Below are experts of layer 2 (counted from 0) of a mixture-of-experts language model. Rows are named router (the router's row for the expert), gate (a neuron's input weights, with its number), up (a neuron's input weights, with its number) and show model dimensions 224-255. Each number is 128 + 24 x the weight over its row's rms, rounded and kept within 0 to 255. Numbers have three digits each.
After each expert's rows: a language model's description of what the expert responds to. This comes from a sample of Wikipedia text that the model never trained on.

# expert 9
router:159146110104094142127140167111111136134112135160153099170095113166101150164110132103112124105116
gate0:148137149152141114132141107144125125084107139121067145140106087091111130139119142142113139138114
up0:155143122132132146147134123161100139126126135159108133131122096112151154148118131123109158113114
gate1:153120087165135104130132154101102161112165118152130110135115138105181166104113103133118127122135
up1:145111112177125132084163130134172132137102098171106136132125152094126104144117137155180116135151
gate2:130114141119140105142111134128150137138164126090112113129137114079126103095146155108160139135140
up2:143185111096140085169110113152132120122177147105128113156130119094124116131088123120115114125138
gate3:119139102138135122126113146159147099130110150122076073134129129091126111133090119119106163104101
up3:124117119124073145137135134123139105101137139149117103131119109093079132125113127099093139104113
gate4:149151069100107099085132160085096157117118120133139164136105126117124131118109140141171128136134
up4:148155080129131114112125122128099173112134140098103153105138148126153149125143125139140143134162
gate5:135132096117105114151100145120081121149151140137101121139116121175098121113085109102113135166159
up5:143170138119109094088095099105108092119130111127143125082121118136116117101115180109155147138131
gate6:123168054140120133100148127170113124088128168109127130149119144122093154090133136111167146097120
up6:125168076111075108079123094150123112095115134121132144138125149117106121113147175098165147136111
gate7:158115139145126125154170154091179130122094105053121098125136116105119128141122164118133149109123
up7:129098142108135082142125176112111096129135092080153100132148136103101131106103165141144120107098
gate8:131172091133172149093126134126170150095173118163135147097127156102167142095148163135105107156157
up8:127151084117181145118135124149180128102170121151141135143147113137181140135161153138117133141164
gate9:118163099110161137138124174141152156116158126127149113106102145125150122139155157091087113137125
up9:165153126127145127141112155146121118125105136132127125137133130136136179103145135105148120149103
gate10:139171092120139114105128099104139076095151068121133165137147193106133139114141154127148128105156
up10:149117095118123135112177107137139127117098110097096134130093190117133141098141142105113144088175
gate11:108147142095158135157138131133155130132119155112084175129158163106127157115140129162130116114084
up11:130180134099124123140112145079135138178093124114109175136147142144114153153132099194139084101105
gate12:100129132154157148127160133119106138135114134117134143132137161078130086135118113138127140135110
up12:129156113106131098130160161125126129138143105168133124126127156140125163141144117151163122139084
gate13:140118143114149135112134067102158117136136145117135123128131109098140111128147150109114135135139
up13:159103132107151140133136080126146100133150142140129168126138107101142097117119120120095091158123
gate14:128103135137126141098132144195147118157140144158134129143095115133130079148113141200130169137138
up14:108127131102123121074144099136115107150139126143133117126121125131103115138122154200151126139127
gate15:146142193127146115104095114144161104160121173110115161086135115109144110112132124159120086129135
up15:140158120106135113150142107148097090111130145136132145084124132111123108149118098114120120118155
gate16:143131161091177104152161111155090135129121109142135181154149100166126148149143130100128111134140
up16:101135098163122105122071148137119144090135091122120111106169124144103096119159145149095112118144
gate17:156122151117102157164111120125145145148173119123080098109119140103147112120142133170182103121092
up17:147122143105117133182150137146161116160163134118126076140110132119124168159142124149146144107120
gate18:105106081139159184126114145100122144098109108157096113145135130164139146149119143088140153131142
up18:065092097047127190099162140109149149110130119155137121155129133134110126117120127105115121139101
gate19:146113181138151142145158165108132125134124135084128162139132145111149129122158148136154093158087
up19:176132149095131135144122133125082123102132144107130175135158143109123106158147120163134122103120
gate20:120089129183103121148135160105159179124140121131121146127147149122149163115167150105120106152165
up20:137110137130124152131148173085131133140104110157128131156146137115129155131141145121112103134116
gate21:168124132114112136101131127158155136082114149076106110113120137097127126131148134150110130102127
up21:170133116111136158146131109150144160125123145098130111107126157096108109115157135121099152094093
gate22:153107132118130150050140134143142141143087149141140102133104155130166060123147102152130079131165
up22:124141122109120173075118124137134154163131174142141115131131171123081108119127121158144109098149
gate23:165162127122140154149102146091146138115126190135111158113122149128104093126164103101132163119120
up23:140152140100133127165082114088124136107129131148118163151117135142111156142162115091146155090144
gate24:081153131145161128162131097147151116129114116117107092140122117114120130140119121123142205147131
up24:110133133104139119147124108163159165088108129114093139133115136173137168115129075099123193150141
gate25:173126099125142142073124134133156128097117105107114149090123137114121147104150163119130115162128
up25:193090079118119115051150133134123125081143130136102075145103114134117192123153124115058156112109
gate26:145082138135105138121120138127121131108136109096105088107160129078105140117124169113092131105170
up26:099134136109099147143124114125120149107125096132146116147140135138125152135140193157121103116119
gate27:159124091181090195135136163092126160123108107151139152129138143131115111181137153162117097119136
up27:085169107114125077119101110118087133081128114148124130147125150129143103126191157172144113115122
gate28:106123161085144153156115105143103133120113104086168112130132119128126150146144107145096147157117
up28:173121120122155177115152135099128148163131124095126115129126136104126147148127128127124109114119
gate29:181118125159142112053107130132129104137152162128134139118130134108067106110100120087143142114109
up29:148108155171151121120135091178150144119074134124132179128115100131139130109147095143137189127163
Initials and number starts

# expert 20
router:090133135135173115117145087136163137102135146111087162144154145148187138144170137155130115135130
gate0:131148116172114121153106160158125144125138102112176140122172147122156105149155120091134131100150
up0:114116147172147103130142134130140137100131138090103167111154165150154138133138118128099105130169
gate1:113140113126149164151135152153099143113142102146120105130091105117118093167092126136109152142117
up1:118115133156150154160151115126158139143168122150121122111136108114100085160119134137160108104108
gate2:133145157115117123140123148139156105100135101132141136133096127096172104081106112150149138142111
up2:145083114118115153157130106138187111138120126116119151144132112105161123089134091114124135146143
gate3:109155123087110118155137108154142102092132122139128127163125145173134130121123101095134129150080
up3:106139148110114149134147122128128109114159117160174145169109120167123121121132119153147122149119
gate4:133136087152131138101116151185165141124125101151125120123182123139103118132117103121119133153119
up4:125127110118143109128153197148109139129076140108162139116119176137147111150176107126119117160134
gate5:121104144144141151126102170152114126095131109117157141099132125140169097117154177129066133140105
up5:170171149156129123097121127132144166143119161126123119112128126101111149160113089119116161153120
gate6:162090083132162135070156150130110139167109101144071087159137151121121163142158152124120127095135
up6:193111081127140098109098137150126144144129119136139150152126094131087117178106137120124155091155
gate7:148130129104126150115079120147151176106147109127147076149138135139101150124110146119136125128058
up7:132111137116127148130097117147167144145120140123105090137101141132146130173139140131129099122117
gate8:096115142118163108163122113100101129150091085094160154164182142144129152155157163151160113148085
up8:089149112148141092123135124143082112147112092105152152126142115166134125137112170122151131132117
gate9:107115128146118151138125176058090106153126131110106080145134130143096141171147132102131109159101
up9:144130114153121135137130133182140127133157089093191165133114138093140141093109143131122154124154
gate10:134145125122122125127130105137129144108132134106096148109145147140142170171111149128110156136145
up10:128177079134131131123126110147121162131109151141135122121096138128144148161139140133133137118149
gate11:128130116125128150103129161154139154124111133115094131064162136113148111154167127147171107147139
up11:131144141116112139112156136113174078160114127090114141094100129135089140186146101115159116167084
gate12:116153155131115171138116130102139088128138131146101134125136133122157133092167155112119125178075
up12:118134118119120156124142181078118146125126153141144129114103165114181138149171126111132125181114
gate13:124121128163141094142114149105121137076148134122125124108175136164142140172148149088140105105104
up13:109138118137141127102120129099114156086113094117140161131121155154124110182102125101106127125134
gate14:078174160131176140147167116080126117118122141152132135146122096148117149144112138108108130123130
up14:130139113137116134148143142140112160133113100144132122122131140145092087187097104117103124108140
gate15:131119103160107170161110085085153114120185104161158084159135113096123121124118136105116156121081
up15:137142115167122118140156108097135150140171136174122110106106126118092136103097118153081188139096
gate16:143113098117158152145164123166142115115123159103087091145140111099107173125150156085105133144133
up16:124069146149164168130123143144143091121094122088086154152161083125136167143115132128136123121144
gate17:166091127151136137098086137165139101141170145120079146118108155182115096117136128105111133136119
up17:127122129152078135095137114149126113123105119128101098111148111159132096085167147148133156149157
gate18:162113118119181160135141123160106129129126139117116087104081151134107123143118100121151152142146
up18:128144115107083100113128157109097140145139153126146104142167100100143108101116177107101178097082
gate19:139100156157147111110148129182122147097151107099148126135160151144128152123106164105125129173138
up19:111150134157104151132132111182151195112178128105092094139162109156116105118117163090117094171132
gate20:118143120130136139193119132121146159137120190122137117153150139152161140147147126128145137106163
up20:133115153175097137135095117086177144119079128110126120165164160113162145134146126141174119075146
gate21:119138124141099120148110126136102097169123127130130112123095114123158105106125126149116126126145
up21:094109106123122158185105114087108117139129153142169129132145206139176144101129127145102120126149
gate22:121131124143136154145111150176124165082114146113107063141171111165107120154153142140135174163134
up22:130146108109178118129116122141168090099132160140101100122151117149144154116130175132139120173135
gate23:117144124147170160109152150118089096135116142131126119107144163083175151143185154120143106143155
up23:104124095137134142106142141129086109143103160123126133093151173078182121115140160139140153137139
gate24:157119131137137150112144147164142140115132138124108127156108124133113072146099146088132141139118
up24:145149138141175151136151115141135109119131150116132099183139148147126110111127119110154118111097
gate25:112126104125109105103127137120122132115113158095112135143130131120146108107119140137119128078099
up25:141091132118123125103109112121174102127133162107132127109120117132096113080099143172118131099092
gate26:116159157112127113129115153126124154110121128082102149114140140108143161111168132134149131131069
up26:122157146114095123158111128139152107136118111131110132128167141144113142104117130134163110101095
gate27:131115126137115153151147155132134122168167118139097102114140125125142149111111180113123120138095
up27:101102117132163126151140128148140093111142129095121176146154141149155140111153139093102084139128
gate28:149107132159088121139147139168122114124152126144106143103114132131129056139132123105155149078127
up28:092070122120134089169130157130110096123118134181160148103093107098126101132117152115154138105145
gate29:149150117136128141079139107165129124118146122163148125092148140113140069117161130153172144145139
up29:140111141130133135134119143114164119175144122109088106154135074138108160119129118111091112079073
Hyphens and function words

# expert 7
router:121083124112131126150125164128111150085097109059122155108098127123143069109140135141143102157144
gate0:112118162155122124160146160135155133128120144111126127132119134144135078123113112119150113140138
up0:116101117137130076141138098132168152106140166146097109154122124108145090107140112145112145144101
gate1:158140119151139148127142078115122159136140146130121110157100161171133151101124125116120147080150
up1:110113127105126179163159131095127137126109122123108139137097158130153121125109131123160150111174
gate2:168148133124135171104109142120133133173141153159136125107167097099110152124137102146083145097134
up2:122104129115123160140171141119123152124146159132150124124159141035127129125158116139096102168159
gate3:148148115166176129105088121118089117173119106128128133163151144126162129142114151109161093107104
up3:120100132119166101137139134121099102156126121110122096091150181111134135186111128092120111157159
gate4:113116133115152139132132143124101154139105147133123143104206125155138127182094147151142159128113
up4:101143138117160107160130103095094132159105174134109154120134155124160132135132110145158119154123
gate5:123112117128124117077148153124074099103108115108097113118065147117124114101170107122115137138114
up5:132127121134110105120147090151152140101118135078144108130071153069156138134155113139119114137123
gate6:158144090112068125148121123139116126124151172140142132121123112184121173134096175134181138085109
up6:090138116133152178127175096090112160113150092097096118164120148106099138164140102102090140133166
gate7:130116129138150131131094145150147131147087112089145088119147165102135116111151156112185152168125
up7:152121148144131165121113143154103107122123105097163140118138177108163104109146191118170129146130
gate8:146094139133144151147085132132119116128160113148100126130137147103127161183150134157121154156161
up8:132098118112182130143121142099120126139139118140088141089137142118139126136111093159117134104136
gate9:121149132149133120116088142106141133163122092110133104153153137115069124143157080119108103104144
up9:129145163112115119124144088161139156105106124139113095134111113101113112157109112153127124103122
gate10:156129092163139151154117111102115132122137149147129147111150101134099133139145144140114153108120
up10:137116101142165148163160140114166104125173146121108136110139078080143124148154144148133134130115
gate11:143132113099149140134107131136138103114155127111157112107099113111131114164152119167125113156120
up11:109088125103163126141147107166113141139159126096144139136077140117156112127123108149147123169148
gate12:139120138151157121110120154113123160133091122150136069135171124094122130093127167140166135115129
up12:125116158124093156100109148136119146112118125127111143157183110091146108102131156156103127133151
gate13:139113099138108137109115145171080080108090141124111129090092177122175104105167089135145129155157
up13:146117126146125119132165146135126107109111132089136128113092153163137053118160124147132098131128
gate14:134156149132144138123137128122170111120111107126131132145082100139133124149127126127068149121109
up14:114113172126140127129148128126167155103089110087096178089123107133142118105150116127103108117136
gate15:117120128167135056083136076105135131109121150066120117161134150126122128133077123147151119179147
up15:148119123142079109145141120111143140104116111085101124086116126122140073133103140126123105140120
gate16:162175115145130154156082099136132123121152132100167091169123143150162150171122154113120157113135
up16:148118117107139134143133096171102133112132154084164147172129120143184162149132126111113142101152
gate17:106172134087125113145132102150166125147117137115098149156154089149097152139130114141131150124119
up17:146124123130106117154099121156133132129152092140119164143141123149112145124087179099129128131095
gate18:142144145135112146144149125125107137121167156094117141126101097132118157130137129104110135125104
up18:120099116143114134143120116168106115131124123122150138129147077157124101135144131146133112124145
gate19:132130108108140164155149113148114092134109150121130143135133144131112144127128185105075139132087
up19:116075133120092158161143112114138126129101129106115148131116135147105107126165182097125139118126
gate20:123115142144127133107131146069107129119133123104169148159098130159160128094117151130145140124138
up20:117096114162129118113109074132130095108133141128139143184070118140140128123151103103128127136197
gate21:137111146124099136095129087122125145134145173131115123155093141165141113125135109124095123119125
up21:132132107135097139117087092156091114160139157114130124090076138144147123152112131197120116127123
gate22:159189122140127129111110113146125085159169117128110097127151150159145120165129156154120159132138
up22:136155130102092114153085117145127102149164131117092122124146128139115103106116134113126123143117
gate23:105099123084102123160159114168099150119133149092161113155120157133135117085088152132099153101132
up23:157153113151129137139116146096150100116154158144092154157108076110094153122104073104091165159141
gate24:139125147114115141163088154133121138161149148162093145175104086122126134133125114089126132146117
up24:135124125115084123157109143137151170116145156124055128140133095176094123126152077104123106157122
gate25:135123130096139147170124132101107200111110143142150148150061154157096088137103152127140142106141
up25:133142114138120144151099125103121140161128115133126109115103138108142104120117176140198143129112
gate26:112094112144141133151094145130117106093128112113130137127108137097154099137152080107171169144166
up26:146091101126129186150096117139130088120123107101152128121106083094104103164135095132168155156160
gate27:126156135165126169098123157126119107141081116111158138121134151138117119121154123148134121155109
up27:133126117137110148173116155137136115133130110115192112135161092149129133138121136122108130113057
gate28:133161128126124158119099118123177104121144154148112155142095106156125147156112112123103107129095
up28:091093120113144146176100152128107105091124133143096124110129121128149138146127126142148141154146
gate29:115115099114136107153143096150108092166120153143140139128095162091100093162099110167144144088116
up29:166120121158139166131130095142135130134131121114110151120150090116090100161127122127123129085097
Line-start markup and articles

# expert 5
router:140155154153154102147124130114083098151151084116159145115155158123123157165123121067124170150142
gate0:146132109145137123159123138097116116110111110107156115144172153132143183132145144094125105177161
up0:188105136113153101142165122133141084139083160133130128150116113119120130114119086107124097125127
gate1:117136125073152175120116175109109109118125124130117139149136139133146114116151149140123139161123
up1:122138104106168188119129176135108122096155124142110102153142155091165119173146158131135141185131
gate2:157123129117157159150095155102135126120117112101099074127121125135142141139109116083114168144109
up2:168145122162132135135094153146124117110088126088096079123101091135127096149098084098094137131098
gate3:133111154119125132175106162129144145103117121109069160140153132176145104118169154149145125123117
up3:090143144141138117169125123126153113121119105151174148133152137188153160091113111107147113131143
gate4:142147130147151124137124109115112108075126091132134114141170170108123117167096083089141166159154
up4:159133159128180102135136112142155134080113091143118117139163128103145133103131080086122167190191
gate5:143123144163165128129135110164127136140145121147083104094135142112152090130123110109134161148129
up5:138157089188188212098169154166109121136146132154134079123145127131156135178133162179155160113148
gate6:145141146141083111140128150088134119143087101146138146096152109112138140124116107161136090115189
up6:152129150124126121146121122102110131181086138132138130078138106127128103127084100147135094098131
gate7:132128143133146148131155133127129131150135124091134158126143132142120136140092110101153137077155
up7:140090104137134155097102142133103132111126119097147114088163124181123141166119082102140140125108
gate8:141136111107141154120162164099165129120101109100124127103112131116146169170141134140130147129109
up8:121128123118160120150172177134149118121133125094114154110111129090132157114126144156152121119109
gate9:120163139123132136101128096163099087133141115127122091118165166142159146132096178126137137132135
up9:160138101154146086123124078178113107116106117158123084137115124157140087106118109172139136132161
gate10:119091155141127108146120151115120142138131103121158169151177136120149142115127151107121112113105
up10:122157136146163077097152138115129131129142120143135127130112135136143154109145128131127130128109
gate11:142087092105159083112138149155109092164097098129123145117158132095096157136130139102115127172129
up11:125160118125115114167107162111115145169145108139103105122128141110115137111133147123172142130121
gate12:154101144115104102119109164131120117160103129145179127144114109119119131092127087137132151133100
up12:152112107093146085111080153145071103118105136122164198123160123127131161082120142129098096136094
gate13:111160139105121172134136137110114104159095122091140082172071132168117166133144148095106153165115
up13:143180129109128143117121084150110141110131171130149148158141163120122123129160108139136128148109
gate14:100111105105138089139117070218151125118124077102118136149142114140115154126134128107112112130127
up14:087162147094130114142142120091150124145121106116120155144099138153109114137122125130127133141087
gate15:153086099096175093125100125091129125117107167113126147138128128134115134144126094147109154108145
up15:147146155151108079141137108092122135121093145150126168133157128126099123154087119096093127092138
gate16:145116119111116125115110106151111134145107114113164134142155162153153130127126151151131085100107
up16:167130122108103099070106100141100113169113132121135123138126153131131120107087161114135136089103
gate17:093093106083097133070138149144132106142138129130129080102098102094113140143096145132115180160127
up17:152123082121102146123132148105148133120153115145109101141123100113150132163129156140119135130138
gate18:158106107120126129103141110106158145101112149110117118114081126135113107103096110136151131086139
up18:139099132135112111159102155135087124133177082110153115129155159104126156155137111127136130107126
gate19:159146124170112116146138114080125159104123146114084077112117143124129112173149115092105163072153
up19:164178126145125114143106107074124146137111084119125089108113145141125121141127135119131167073140
gate20:133144136154144103132124132107142111138127103130134176148163146120121137142076122149112101138152
up20:114151108154136080121174117167148146137105138113130096135099153089148142122127122093116122101112
gate21:101071127128142184119111158145100172079130158096096149102155122136124135066135162103125110143148
up21:129096161173122153126126176112118136128149148112127137131141151123091131120124124049155112114154
gate22:163131143131097126134134115142123099135141131079164087145161154132146107132106140121099165143145
up22:142158136082089148154148123142086116129137157063132085141111127106135157167120117101081132115117
gate23:107134134146102151125097109140151149140169137147124125114132124145105105130124160130102138105127
up23:100125146167119112113104074108137125129143131111121155127134165142103109147128111120125101099142
gate24:124119094107123168073140113122138126139138145189088058146100079125152121108127103183111118120140
up24:089122115158123124131116131156144131139153112175144129155128151102163120135077129147144113146200
gate25:103174118158154168149130112101118125171079150127114141106136141115120140136145146141151131117108
up25:122144093130133104108144133147122147105104101123110133063117132127140164089153118134108122139125
gate26:109140139182108135159148115096173150166122105118125125146120148127112119170097084139147153105162
up26:123114134153148187188143126109096175159123131153132098149133168110108110135155121117132122094151
gate27:118095136159122122131170106141138137108096137117128099156159110155128053105087130103160110096147
up27:128110130138133093136145123132137116123154087118180110143155195100121125124097115085114161109145
gate28:052172125097102124109146127106135145112171155087130125084123140071142096116163128081100134136138
up28:132171151094080116140117128128120101153189143131116117094103128109111141125118112112105157122088
gate29:114073104106119136123146153148118165151176161171082121119070099169124086142101118168148140115107
up29:155087096130114145124169153103113127142180132148120179134068107148138080142109099117107142061105
Plural endings and nouns

# expert 13
router:166168133100114121148161131118088102141140151103109131155122124098130117163138113156089175126120
gate0:181138120168109119059121088111147097159159144165104131093129136094139109130150126155131145139167
up0:150139150113129127113153103150124074149178161145102142140129106137090113094147136138090186104153
gate1:124111116112091115123155142118121090152190114129157100103112113130121126150095127135121172167096
up1:133138110151149133084124145126128130076139132095105135122145130101150107123169131120112134163149
gate2:180141129119149144148148181086109111129134152100123101131093116077095141134125145138136150148140
up2:089091095140148156088108054123143153115126130157158134167129117156104086119132103135155151152097
gate3:116096093144106109073163173095119188105118155135126152108143109120113096171117153132134103086148
up3:131106155132100118157127139118118121136122123134137094137130124149146140153119108091166144119146
gate4:151132134142097152135117114145145115114139092169132097131117151179118107143107117092090129115129
up4:111124144129086136120134148150120144122176138149160073121103116148071115139100108106098151104094
gate5:112100129152181130114122114139143117124125149125113125162157132149187129141142165149093141158136
up5:108148155122158117133152085161130101148101170096131145149146135125125149115088144145152133155147
gate6:122151130157153187136135173093138123157149111131149168128122182095145121108153132118156141106118
up6:118161141136125153144105132102146097136148115127138143131134137123136135107121125142138117160129
gate7:115113061137140128131148118170101121119117112132136111134117097135137102130144160111117159119176
up7:117070110145144160141151121114107138128097137139134139149135130140120095157113131104136101145144
gate8:136142140136150101157108140124095106120131097100119140146132119154127132139128107093136119092123
up8:143142167129148121137132135113130155121084115111136154137148129107164116195128125119133115132125
gate9:158114163101169134149091154146158161098147108128151162142139136157098125128121111171176097137087
up9:148126142121147093158108098132117124139192148108120144146141120122127130124127112158176112119108
gate10:168084115120121113117127110185122122158103174152118186117151125140119110099113134160126162136152
up10:124086122109152151162121081162109107124054151140128129142110141157100121115109114173137172133140
gate11:157151144136167090131147115131099124172074124146152143161138175152147192116145104150095127126157
up11:184115139101151083126113073127105119096128131138126159144107101149147162114111136122118115107156
gate12:120120147120143157095115113095158134103167116072110148082123117074174115126172130109134102141084
up12:113137151118124169149115111083127100150164141126154107148117104103138116132130106132132106108123
gate13:112116127153129126125122083138122121135137118138120150165130131064136120109129117106110139129165
up13:130133095111148153130135151144130136101136157107114105138118111109150128133140141152159129143127
gate14:138153136123150097151154178115123117101128090115201090171123115141126170150141135107118140084109
up14:094131125136128146128149155175082144094125116129177089148139109148118133161152125140154131119171
gate15:126122131118128123118121124135134140167127113131148136156121112136133105099141135152110126194139
up15:103101121134125142117118121155120158150140127152093094111119126166095094131131108136131129134122
gate16:153119131133159109137113101130143117154118120120151122123124157108169137109151161170141162136173
up16:152126127118135135148155150164125081156115120094129093120094129115141088163138134122156103125094
gate17:162136128112150181146132168127135138123098143121133093124116149164114189129156136122116143160149
up17:175135148098153152125139159132125111133085134149118102147129137170094177124085143146141181183147
gate18:128154124119133101141152147150139099110145135127112155139147133157091110124120140144165125144160
up18:127153110115070145148125160127108091144146159105109146108133084099107122118115151141116088129088
gate19:147130122130091185113159116093099147172148160126112159095135124124111125105150153195129077171114
up19:130139171140123108143126130115115090126117145104136165136177114173113142128108144086125090122144
gate20:091134104127144086141111101141107113093099127114142151125113154169118158107149110167134188153212
up20:131127154097116065145121107086111111134123132117147108127095150109118139134128119116094168112151
gate21:116163125115116094128159137129104101131178146116122118145120114126116132128124114146175131146134
up21:095155113181114160117140123146117114079185112071149092134135110130139108134171119082179117148141
gate22:079101082116134143108158128127135199149145141150137102152088119163168160098126106170113125125134
up22:113070101141165116105137112113108142117120103130138115141107160127108178085156102092108122120134
gate23:108089103135202130089150107136152122143127103092115106137112122143153155151131132128133116141105
up23:089102121114167102111138073120143120130118122100126112126133118108145134161096092113147160156100
gate24:115166131110080138131085164121085108121170132135099120114114135146113127110145118122111107143149
up24:157158121107111149135115160068078137157174168142145130135117131144141178122120158106119125153176
gate25:122152130095126141175163105130129107144093116134119160102101152089144150101173126129128132161105
up25:108125114153137139137147145104134139115156123091083112129133140086102113098166125126128176145135
gate26:143124131102144137120125136111122110158092120124148114119096126130125173135137146133108123120089
up26:127127159097143132150127122131108109111131137116116127168129102097125147127098156088088126084110
gate27:110132100158113135124108119146130130152181129149140159159138168115133094138119148132112102113155
up27:138121130137102105150127128123121118149143123156166160169133131159149143143128133130119124120184
gate28:119154141119144087129166115112123109180149107111142161120156129103146102156181089116110087169103
up28:140160114125144102153134106119119129162151085100119152131109165146102122098193097164130108095112
gate29:069141147144132147108097091143129109138104135146129139111161158168132129122130097146136142131123
up29:112186117096159145139122148134135137119103104121132116132139112100112094137128122111134130137091
Single-letter word pieces

# expert 16
router:135161132090156174130149095129142137126138145142073117126097134112142088104171110138100194125095
gate0:122132089130165155134132141151151134081141099127132123115161152148163138109098135123128170138132
up0:099114124116143159097152131136102100118160132133113117126120126126153135065099112145116139146133
gate1:150145093190170098144142123129143114112160099105151163105149104141128143137160154147148128125181
up1:127159147137122090119185134142126113076131124110148162144112122130121158113110146145133130129154
gate2:164128136121065114167139093115092100148155119117124148137120091097160126104129150120149118125104
up2:151145126124101096110172084163124094171121166118108142125130081151107101105149107145099161129123
gate3:099111121110095172110116096100120142153119122157096160148139125152126122139130111090127124127116
up3:179140116151101130128150143133154124132089112088109122084134116201148147138144147159149154147130
gate4:109107137171165127107099122098124167140124149133124110105103154127179114106135154148120121153136
up4:100103123140160137119117099118107152100125140091112130098108127153153144182146143164078137157175
gate5:106104133121149128109121137125122117060109132159102142151140095156117139128114090119080157140150
up5:160103110148124123130126117162142130096105106138114147100129127158118129090165122172152156095152
gate6:136115138104102074121092135104103102142136152070143124100103146104149115113122148124149142122114
up6:176162129160132124132156160135143139146133106085133139124134132155144136142157119150136128169157
gate7:132154129117127090097150120098116149098087081119177132105149144121134119149146156132139142123114
up7:112151090138130123089113124156117113150129127155134160166133137119116109146116113105095147143131
gate8:133116152154125090142092114117098075150110102142141111105109129139131155130104117130092116171103
up8:131130107146156135096118123145128153143057116156160154110142163171155170101097137088121104116170
gate9:159134105121106128148125136126105111153140151113167137074114121120130109121173160148131137155104
up9:111106150136132124090125132100109132128117127142161132140156105173096113147154146088140150083109
gate10:171115119149144159124145106190141132095165158133120127128122121131112128122159114147153188165125
up10:135139177092133134130124093139069125165151149124131107166112155140080154144137103147139165113088
gate11:129127105129141145161148127136107142139151133141099103140130123159132125147111125150141122078146
up11:134086115136136122167138127122131157104148161079119123116134134118181122109111123088138099143128
gate12:102105126159120169143118135132172185169124074124131125138142182139163082128144112149139108160133
up12:095114077133127155105144138126141175139109102154131107155145170143144098122155104129139147097158
gate13:116115124159130151125124174138154161134122167138161136137113123164126140115118116141142125143126
up13:108147150111158137153095114122176153145129170140144157173122124136140129111161112141105137106098
gate14:143130133169135086062118127121114109130112115152126158104134135161128131107139131112096159166149
up14:135143133105171135119117107140110112123125162165110116112110127114181064143147115164119186161125
gate15:139098112133167160099163116105146136161097098139159145129125146145148127107154130144121150140181
up15:141163129147136103146146125133137105118128081089143108139147144111131154078125160142124096149096
gate16:105131129141148123135118106106162100136167175124091163146173177140156146104166112143121099113159
up16:106143110128135133091128174124089101091141129144154104118117072119072164130080121115141159172107
gate17:142140136115138142088184111135145126159139117143157190137144103159124139126168116106067161106181
up17:112106116129146127105140122147094168145111152175165132154155100168103139146108099138072157109164
gate18:147144145131100083143117131112142128084109097119118086130119131137109152142140124136147157165099
up18:158141166105107079162111099107087135127103117140155107124100112115122115074146101163131157123110
gate19:106099110131151143116124128118116111137106136120090100114097138102117138110134115133125111072095
up19:134125101143115125112081127127152110108135126105155133157143125191100144091142135124157153149101
gate20:126098148111113166140180151119141166138126149149161078099115156147112118126140120146099139136164
up20:125106100150151139112133128163156132116146112126184127156148103186087139141134119087120142104148
gate21:131098153119106127100134090111111118135160100155120161111151098113111082145135151148125084165141
up21:149127109123116151104152130160147112167176097173161105100131074116174126142134127145151159137170
gate22:167143126157134150148124125141130140167158116112098109141138147154154136109115150126165108178103
up22:147148158120101137141117099099112116153137156112087148105117135174125098129140125143165129114101
gate23:154124130111092114148114157082083144095147122147118114096113095125140142126110118111081048154128
up23:179144138101119142156101154092138126092149126148092142130155126118149137095106133085110100144123
gate24:115124136100134126119109129160157152101087108128139111107120134119128123123173140130143113146100
up24:102118147153138169115151093131129165143090142157119086106083130156139141129077114142085168145119
gate25:106110173137095066098100138116129099133156130139167146163109141155118080123094110137123088116125
up25:134114158132128130069163130119125122112157101111185101167105115121154118131121121079129141120103
gate26:106169105151094114087134174117113140130114103115119125121104141099092191132118138165114140099138
up26:140155134113116122166139108138106136112115100122112110161111126066137178137126113167120183075081
gate27:146149096114142167145158134120107098107106137081146112123124160059165160123164154134137155139092
up27:105152131124116189149175155065113133141121133099116076151113183091118092147145162135119106159113
gate28:159158152151126148155089150134132150117121121141149144144167181149140154130133164091157104178114
up28:101120146063122125203121148090115148151095145157131156128121119151097122126121103146157119148118
gate29:171119145145108120119153125121135087132089126123132187079116141082165140143153121140126148154133
up29:173115168125126109107114120160104087113112142143099145088143145111139128165137124128100116140147
Foreign name fragments